Experts of a small language model: 8 layers, 9914 steps.
Below are experts of layer 2 (counted from 0) of a mixture-of-experts language model. Rows are named router (the router's row for the expert), up (a neuron's input weights, with its number), down (a neuron's output weights, with its number) and show model dimensions 0-191. Each number is 128 + 24 x the weight over its row's rms, rounded and kept within 0 to 255. Numbers have three digits each.
After each expert's rows: "comes after" lists some tokens at least twice as common just before its tokens as in all text. This comes from a sample of Wikipedia text that the model never trained on. Tokens count by the router's weight.

# expert 1
router:115137119126140185127127122139168164089105121132140148112123137118133161148157089106131117137152115108186129111142141158126122117112152133114126133173119109134113078125125089118093095137119131098154116132132121125114118123091145138143154115200139115148097119141107103097102116109139160134131138141136158102126124128133135100169136077152127092120122152099184125146170130146162148137077087099102190151138111127133094147139088145150188175155136118139138102132119118135082142117120191135126124143128149122096104127133081112175106125118135148134130141102135158134131188122110163092
up0:106167157125152150093114108166132116137133117119148152123096121138171147163112165113112089138103146122116116137147121113156149121125135136123105149095128141098134119127129138099134119132111170134141141140164097109120178152147101124123162149112098105129124105110090099147148081143148152109151111138172143112129129139129123094146135132097088126090136134132114087166167121148122118126110126092150162056151168102139128176125168149094148149101168115153097106163120125122100162109169108114138166184157134157149117120110120177156086140143144157149152156110127141145124124191104117165
down0:115162157154144161132147132128125135150140094117058137124174128084168150150145119147094152158109140138116124160140116142113096084088095164102093099122170155119104105122119104129138161122137143125176143181090085170132143131133110118111107073159133153195096152123124100099146156093121133158120093171127108129114149145112107135172106113107118133181145117111142175108133110141116165146115123122140104111149122112152094135108157109108119132133137128163139140138144095110117113169097124132116143129125141100122113165146167166134121147161103142122130106137100130150138167101133094138
comes after: "\n", ".", "==", " ==", ")", "==="

# expert 2
router:101136156117146130128110157156148173114105103147123147135107119150088157143143130104135164126123140122118137046113131144187104129137116145146111124106105121153145084114111122115114116121119173116128104149111097137126138132103094143139096100151108096145087111129167105127079144160115128139142104098130126124101131145145113136154193125151120138125093155156087125133200065142132140107126098135112105107175155106123121117120092126168077149104145172131169114156124150119134138107142144153150145168157169130119146127111148119147093116096129161092129136147118123115159162127174128152
up0:167109151133154168144140139103150142150153133115099164116106159142125131107120084120147106138118141146132132155157114138105106130108126157118125149141083150134144133109108136121199122142079144128133126107130109116118108110132108131148158107112151171133127079108097110126142094113143187099118115149143070160106084117153103144129099116084136143083109154125137133107169124094123137117106119104121146092097133165106132124125101126139117112079140154152129161138130167123087107133139169123150113104144098087093125085129146208140134079154136170173114142136109162132113136098149127117
down0:120116118151088174112150130123120095147118128098111147125120141089113074147141141127103107129136133155113110161161146157101145148108078169133144127095128135105110158117127177098131118163111074075126161120112141120105085149114143158141134140127132178135092136129132139128086143138083135108158140149126155086128123138117107109115102173163122080093130095142153137090118126143156093146118163184124086133124148178087125121130114109143132125149165106133114176111074112132153137118126136171188143147100169116133119102112148105142147157119149122155126114137133114118114129173130113147
comes after: " and", " ", " (", " of", " in", " a"

# expert 12
router:115138155106146123135151135144143202151133127134131119128134137142142117143133146109113106154152101094135126072113158132166085122114117147147124151162100115149126088113103121142117151140109215128110086128095106120136129125105098133130101155168117114144101130063154136157059144078151119126116116129136150134118139171127155161161120101136134107140094122127144122099156131138156138173118130080109123080171128110138131131147104147155133133110115134102158111148147153125124102098113150127114165120130144171135093080133135090167074125077120128118118122143141149118164140120152097107
up1:145127125127124113138136121078122152140129143165132164158155088116127130113171103148083147123076103097132145149145153131105099115144143137138121126107162152114104103108101163136119160162086099105099146082087122124138085141101192139140149142133107111119101141124108099133127148166106128113184075159128126134069109123082131113144111134104179140092075104119117133106155143132125112162139135112102137102129085134145147159139147147099080113087155141097132102126112128172126161159146133089120148138136103109134128123141123091125142096118145178143162156122137129140124136144121135089
down1:132111122103116111159113144137130122133119135169144141113126119125116164118101159106093130145132153083153109158116143123112117115148181173125164219125098101105138129099111157158094148128150113109112128118121115088057100127102114124165136172132135130135165138132174120161158078118135111166089131125130136145127122137115143153158127164138162144115157111071146099140141099130132086116120082155115098123134133201117133107129118106143110128123105105124124192140131157130116145156136134110111114086152095131128161163113142146140125121152160131154144169120135106125099120115171140130
comes after: " the", " The", " a", "The", " their", " his"

# expert 5
router:115124113134150186146132132117179138072114136155107161138156141126124146120121097105108161142159083090119141116125120124140107138147124162144139128150102116142095105124103091118112106137110134128155114120132108129100099141100146139157105112172144118119087133155096114094092162122111136125145096132136125126082105126103191127147139097146175148127099143110134111119161078122161147126102098099056149151118142130139131136132123148174132177134166105085152094151148128106088147161118177153120117145137118103110103123156106137175106123148127140142132140089072115115151172117104117120
up1:117118153128125158153153160147099147101172135120134120127150121110134116129082138114113113125102147101118142152139108097155166106135109105104155159120147110134125115144135121141063123116106142147148132079136120126131109094121132141149112164164191098136131078140118118124121101137135169166129107114118115149136157099142145127164170124085105140110124165119138084106095132133158155132124124101131153131167156141124093126068109160076089150129143105130107098174132124131155123106120127117073151122110098158143107124130124145203123118105130155067127087146148168137127109081125105126
down1:169156179108147162135117128098094156104155121088151116152137108130091120093146110156141082154130151116144147214143131122107139158121129101150129156110170130134105096154124149131124087145133119149113141114099124151117136099175108145137145141109148153125183119124123143136091137155163102113111160156149183081130115127139147142100107149126144108130111124094134137126160125114107165133179151108104089174158117164134110126118108164096111118144099146123126132130089129117166134141166144136108169156126119117124139114138145121141132124147152135133119108151130099055112103111149177167
comes after: "\n", ".", " that", ").", " where", " which"

# expert 30
router:124176158129115168141132135163166153127128132146117151113138146135160127131132126107176075095143099141131130083115132139125138105134131169119153135112139098169132096082097115130106132141124116105136051169140160117122117109082123145182113095188152093126091099138133106120091092158141140106136146141159145136114143083123119129162112124130118123121093159159160098137124150145172132151131131089107141125158130109108158137122087175118140158149157154157144110130146159085084130130130141115164168121148145150112137125117131100156140092148157099092106134103118136155165139131136153133
up3:156121162154124172120178109090128150114147111166131172119088147113115112105157110133120160118125135105152101103099120147153151139154214138118146098137138155110088134112084154097080133154131126100116113190113088156159101107103160128157112140127124144166100163154145119130112133102121122138091138146072116093117132124094135121131124115133152152147104138112104110106104129134149137133130143083102105140156156143079120159141082135156158123115145116160128106139143147154117127164177152135178138114111128158139124110119109148113118095113118118177103090116144087125137112132147145142
down3:108126151103155153114140108123115118154156119160113125132159131132108136078071121131124160112119153102153111140135083160112183116126154132105133147146151171121143183122115151142135088115097107079130094126194097140123106130141124130146115155111085102133129172107092171172109145152155133179153145158085142147120129111094125114123095125123158157137117110119115129107104140128101174124145149129104106111110184146111126146149140141105128148154130108092123149147160132100151146114124097118122135073139120156123158111127094130130127158139099184124107118115151138168141089141120129183
comes after: " |", " ", ";", " 0", " —", " his"

# expert 21
router:136130136135138099124069166097160105084135131089098120124109115110101106134114130108109110138144148098118159089128141168074122140096116155146124158125113112152148123118114133119110140126122163124143084154105089110117160087107143139188093124136109123171070132115141160122130116135160161138155117127116124112129156119098148115142154105162134150150103142110100114138151058112174164115131106127110120123108159095139150137151116134171097139119146139100145118121195160139080137125098118166126145140157142175139096096113176125142087131116121142149127173130114142083152126129135136119
up1:125149127127147121114135131137181136126144134117124119121149141169110164120098163126137119142135039129138135148144142136165131161090129159122077097110138129094095117110138118142132131145083147121135153126099147110136149150133127108162154130127141120114154081094173129136138141119192137126150118105135158088127094169197129126123123120113122146105135129148139184156139121106129168148157150099111075116100090109137103134140124147122181143115154135094135137134175098139101140155113117185121118138092133151137129137105112136112172131150151126127102147114097135146134181143120187163
down1:139232147098138178088093163107101151170136142092126110143113123144123155175155114089158108101122076127156141152149139154123097121157132154132109116152187134112146101098126103136141120115143125095126118129142112091123151138110163142138140094135095104167158156103142160156127142148105134114133113113098105106105107113137152128130146103116112138104137097152104158145164129162125172145144133129137138129167110147146106156173140121143124149139140131142152128102170085145096140158141117128103146166115148106115120121101155091115123124149100109122133139104130153073141175112159121113
comes after: "-", " \"", " (", ":", " A", "|"

# expert 13
router:128146113099169144164146154142169152124136100108171104123135139184102104141140107113164075122149106086129110107146109166120133102111127130107132120138112106114145132086090113127103147130130160109103085098161097119154113125139091156144154148159147116115066140094135139116095133102151173123105122097171128151157149123132103149168145111166119148109129129163141113107093148119172138167113130125110126109142108185104112102140106161125141120125118153098148112143191115108129099130112171105132168146142107125118078123122170135157139122123162151143132076113136122166131159135125105110
up1:143124110129112154149133086154112146133121060102118092123125148137148132152110113114097148097118108115143147114089151121145141098098116105118151086091104122160127116117141129104126097150128149090065126109134102152119134139145134119124137136184089101146121155119124154169147113184131109129126115138133150112152140142149161096138127070102126091160089148127172112150107151106114137117154105140128116151123143097114130114132132177090104127131119137152120139106207131145117102095126159154109129186115103148093098102144080166154116110141096142136139150102142139129165127137087135178
down1:110143142119137143157118125146093210154146151159148108141130158116135121078114113166139100121118143137128124168130124117145120156107151094165162106166153143121082109142116125139127157140125146119169127080150107146145107145115099083128100118146109100130131096101137163155110128096119093118130110098143159092130082123181135158113100107097151097108114193134121145128161135095146108127106164109143120130089109131075117098095159101106149148151098166136120109114150144153171124149129152152120107116091085121138131145120130130176131119136098120102106131103114120162152119116158112172
comes after: " |", "th", ";", " 3", " 2", " 1"

# expert 31
router:122144167123118137127088158147154162132125115096100125135118157110120141144125139124162142132151120085135168095128157121100082122156125139121153136165083098153160103096135071161116145146120163103180098143146124115131107105106095150162136126151117105163073112117108139117117151122123134117145155152098130101129131105117119091158141118178154135147137117166083127135154086145158163139126127129115132110164140122131134157103094156165105193113139165130177120115160169137103155124067123134122114141134115143130132106125166116137110118134109126108132178132101172093177151118106127110
up1:132112109103098157171107118111152125103117093086141136103099181122110140102141106097139112117125142110113151111138129124134124115158111125125155141079099067142127125139104132120176149148141121130169107094129104153104127151111112132119141082140126133154129129169122140144171125127117175154111085102151123224126148094138124109156133137165086081164134152155139125107132154173127085102105077127102153128120128148145159076154127097116137168171135122119139112103154099152088126104144121130121135152137147170148128120124147121125147109126111126099148131111159152166114127120080134133
down1:138115149144145119177114136124102168110145126151112103102118101080083075185085156154141096145181153168112125195115119134139153120172138165130125129122129126126132108129127115157148125159100107122127140139156156132153133146117111184086111128110120148175162126150116162145138163136127136145084118133096143113188104160117150095126084114141117174162121135151095138141112140149098149159103140078148123114111146112120122150084109153131119167149201136120116091123129141152134137125127137132130121103148150143152136127122129099132116081134169128126092106105131145115124130123111154117
comes after: " the", ",", ":", " of", " (", " in"

# expert 27
router:113163167127132147152154150158137128105095114120123138120158126145160156166122141116117176121117155082150144071117127164142130135149124112140141095100115151150113120113129118149149148139146150077152076111131106121154117141162132110166130103167151044140102139133138086127102118141116166066151112103120159114107156133120132103149140103155106113112130124155121102135149131113178144162126152068120105107179141139116145098108082143173129112102119133145105123111168150107107143136190154127091116100167111113129104084118145114122119118136105129139132108114165111133109146108149136149
up0:174123149107088160118127126074137115134117118136134146118117111154148116101105126118072085092126107079129129112122135092119130103100110129090105143120157052144176094137149126099167107159113113108181084128125127148112102159141136140136135145136134112125103148126175147134123148120135180172130175101127148115120122118157128074115117121151144113145104157141072100109172114133129127099072142142101131148166128111166134119142122082081114142123138149165156134096122104142150097122114144138100144107118150110113134126147141128129123131088106105115132093153107116173143136152125142167
down0:122128091103160129066133121128151194137164118086147142083091120087158157133117143065149132131137138175128136172129146112122132131156103164127107144162058146097108137074105111145142114149105150134102116146142145110091141092135142116122131119150133150129165163140146143173142130117129140113138129141108121160137117122124099103137144123159120110142118121123099133123122094099088142160140111145126173107160102130135160167140127098167124110117122183151127149140091071133129109114113150111156132181134086156145147082146102127104126118136162149138093142120102137102134164136127131128
comes after: "-", "==", " (", " of", "|", "S"

# expert 26
router:124147161100144134146169152165131161113125131133144145133130116122136125156154114115096170123145117089145095090074162124107130125136126148105159144098124109108129128065120159147093153162107195146145060184127102115135121118077132106134138147180133067145108143146145099137069113168138119151104088114128152161103172107104127107178172113128125090105111111141122101098126114138178127126118138112099132110131107136139134125136129145138139123153154141127137119122126169122111164115136172125113146101147136161114114115114137151141114131141155123097150130109115156165159173121138128147
up1:138153113084091164152146136129103093135097101133091134133165139095085134153113103144127100117147125086147142153133167149117075121100126168090113142123162120114145127116129143129123145114095115150097118155164135093110127163125093114143140146118112127180126140149103067138130148111143112079157152073181119118116141139124112142123142101079113167134107142095103132151148121142140142171121092132122135100108121106106102119102088124142112145156153096170126128148117134152123124123101138134164118126114101097133118149143130111129163161152155150133139125143072172179136085183113120103
down1:121168132159116134164122100120158118123095072093131121147135119104122091148119125085124143112156100085107127227115122164155132132141112162150105119123074151105144129149158135154129108171125092132163178144120165088109113121142112126100147167109105129133138133116131139118159167125124135101096133143145123133155149131121122118135122127169102110091149164106111127145136127157069091171122142164107101179119128136143153136118146144130105089164127138159146104092070121122129123145123141123097124158114120166114148130108132145125149170131108157155153113152126117117128179117111139102
comes after: " a", " the", " one", " first", " an", " for"

# expert 22
router:154126106121116127125173170126178173139119094124128106098131157152140135137131141102124130152140139115162142102101161135174139166179128131139120125127147116143147135127102100114143116118112122136128095087133148110169105118116106112159141081121122105144094178108152097121141119138117129169084164140142126149098117156126156093154145122113073142099133133134134146155150103117175190122147124105120142097105140120122129141126087139090159156126126142095089091126197161156107144151119158120117114108173121122152096132185122115151115148127163130113112107121131087143155145146075114170
up0:118150112139128155109108145084154151131128078162104146097135116127147144105132126090155141112121122122161131137118077128109143157116155141076147130198127143133113106114111137116156109103155101123141126162107148131114115110127128120175193123129099133131134093120134150126125118111103120121137178137133105117141135163150182082139140104112140128100077147121160123173122154116144143163132123127093102127106168141127070100144137120153140143101169133079154097147159146112137111091120137102139139131165120093064085140104086150125103092132138128101093175115119096146116136118126126097
down0:126160111132130104102159105134168145165158097170127156130138099110144131144127118109119144160118073132102129139156101100110089110138135152083112088116140118133164080128161118182147152113131133164070119141166131122139138153124132140142152136131143148099167145086125097137133108165123147166105115117148152097083120153124128174148158091118135123185092105152113115135158131146089118165074157181125134123115103135103155115139123138101147125140102110155127101105111118133144119125126097138154142137143094154155138090092165135142077092133129130115092130184144129135127113124137142096
comes after: " |", ":", "|", " on", ";", " /"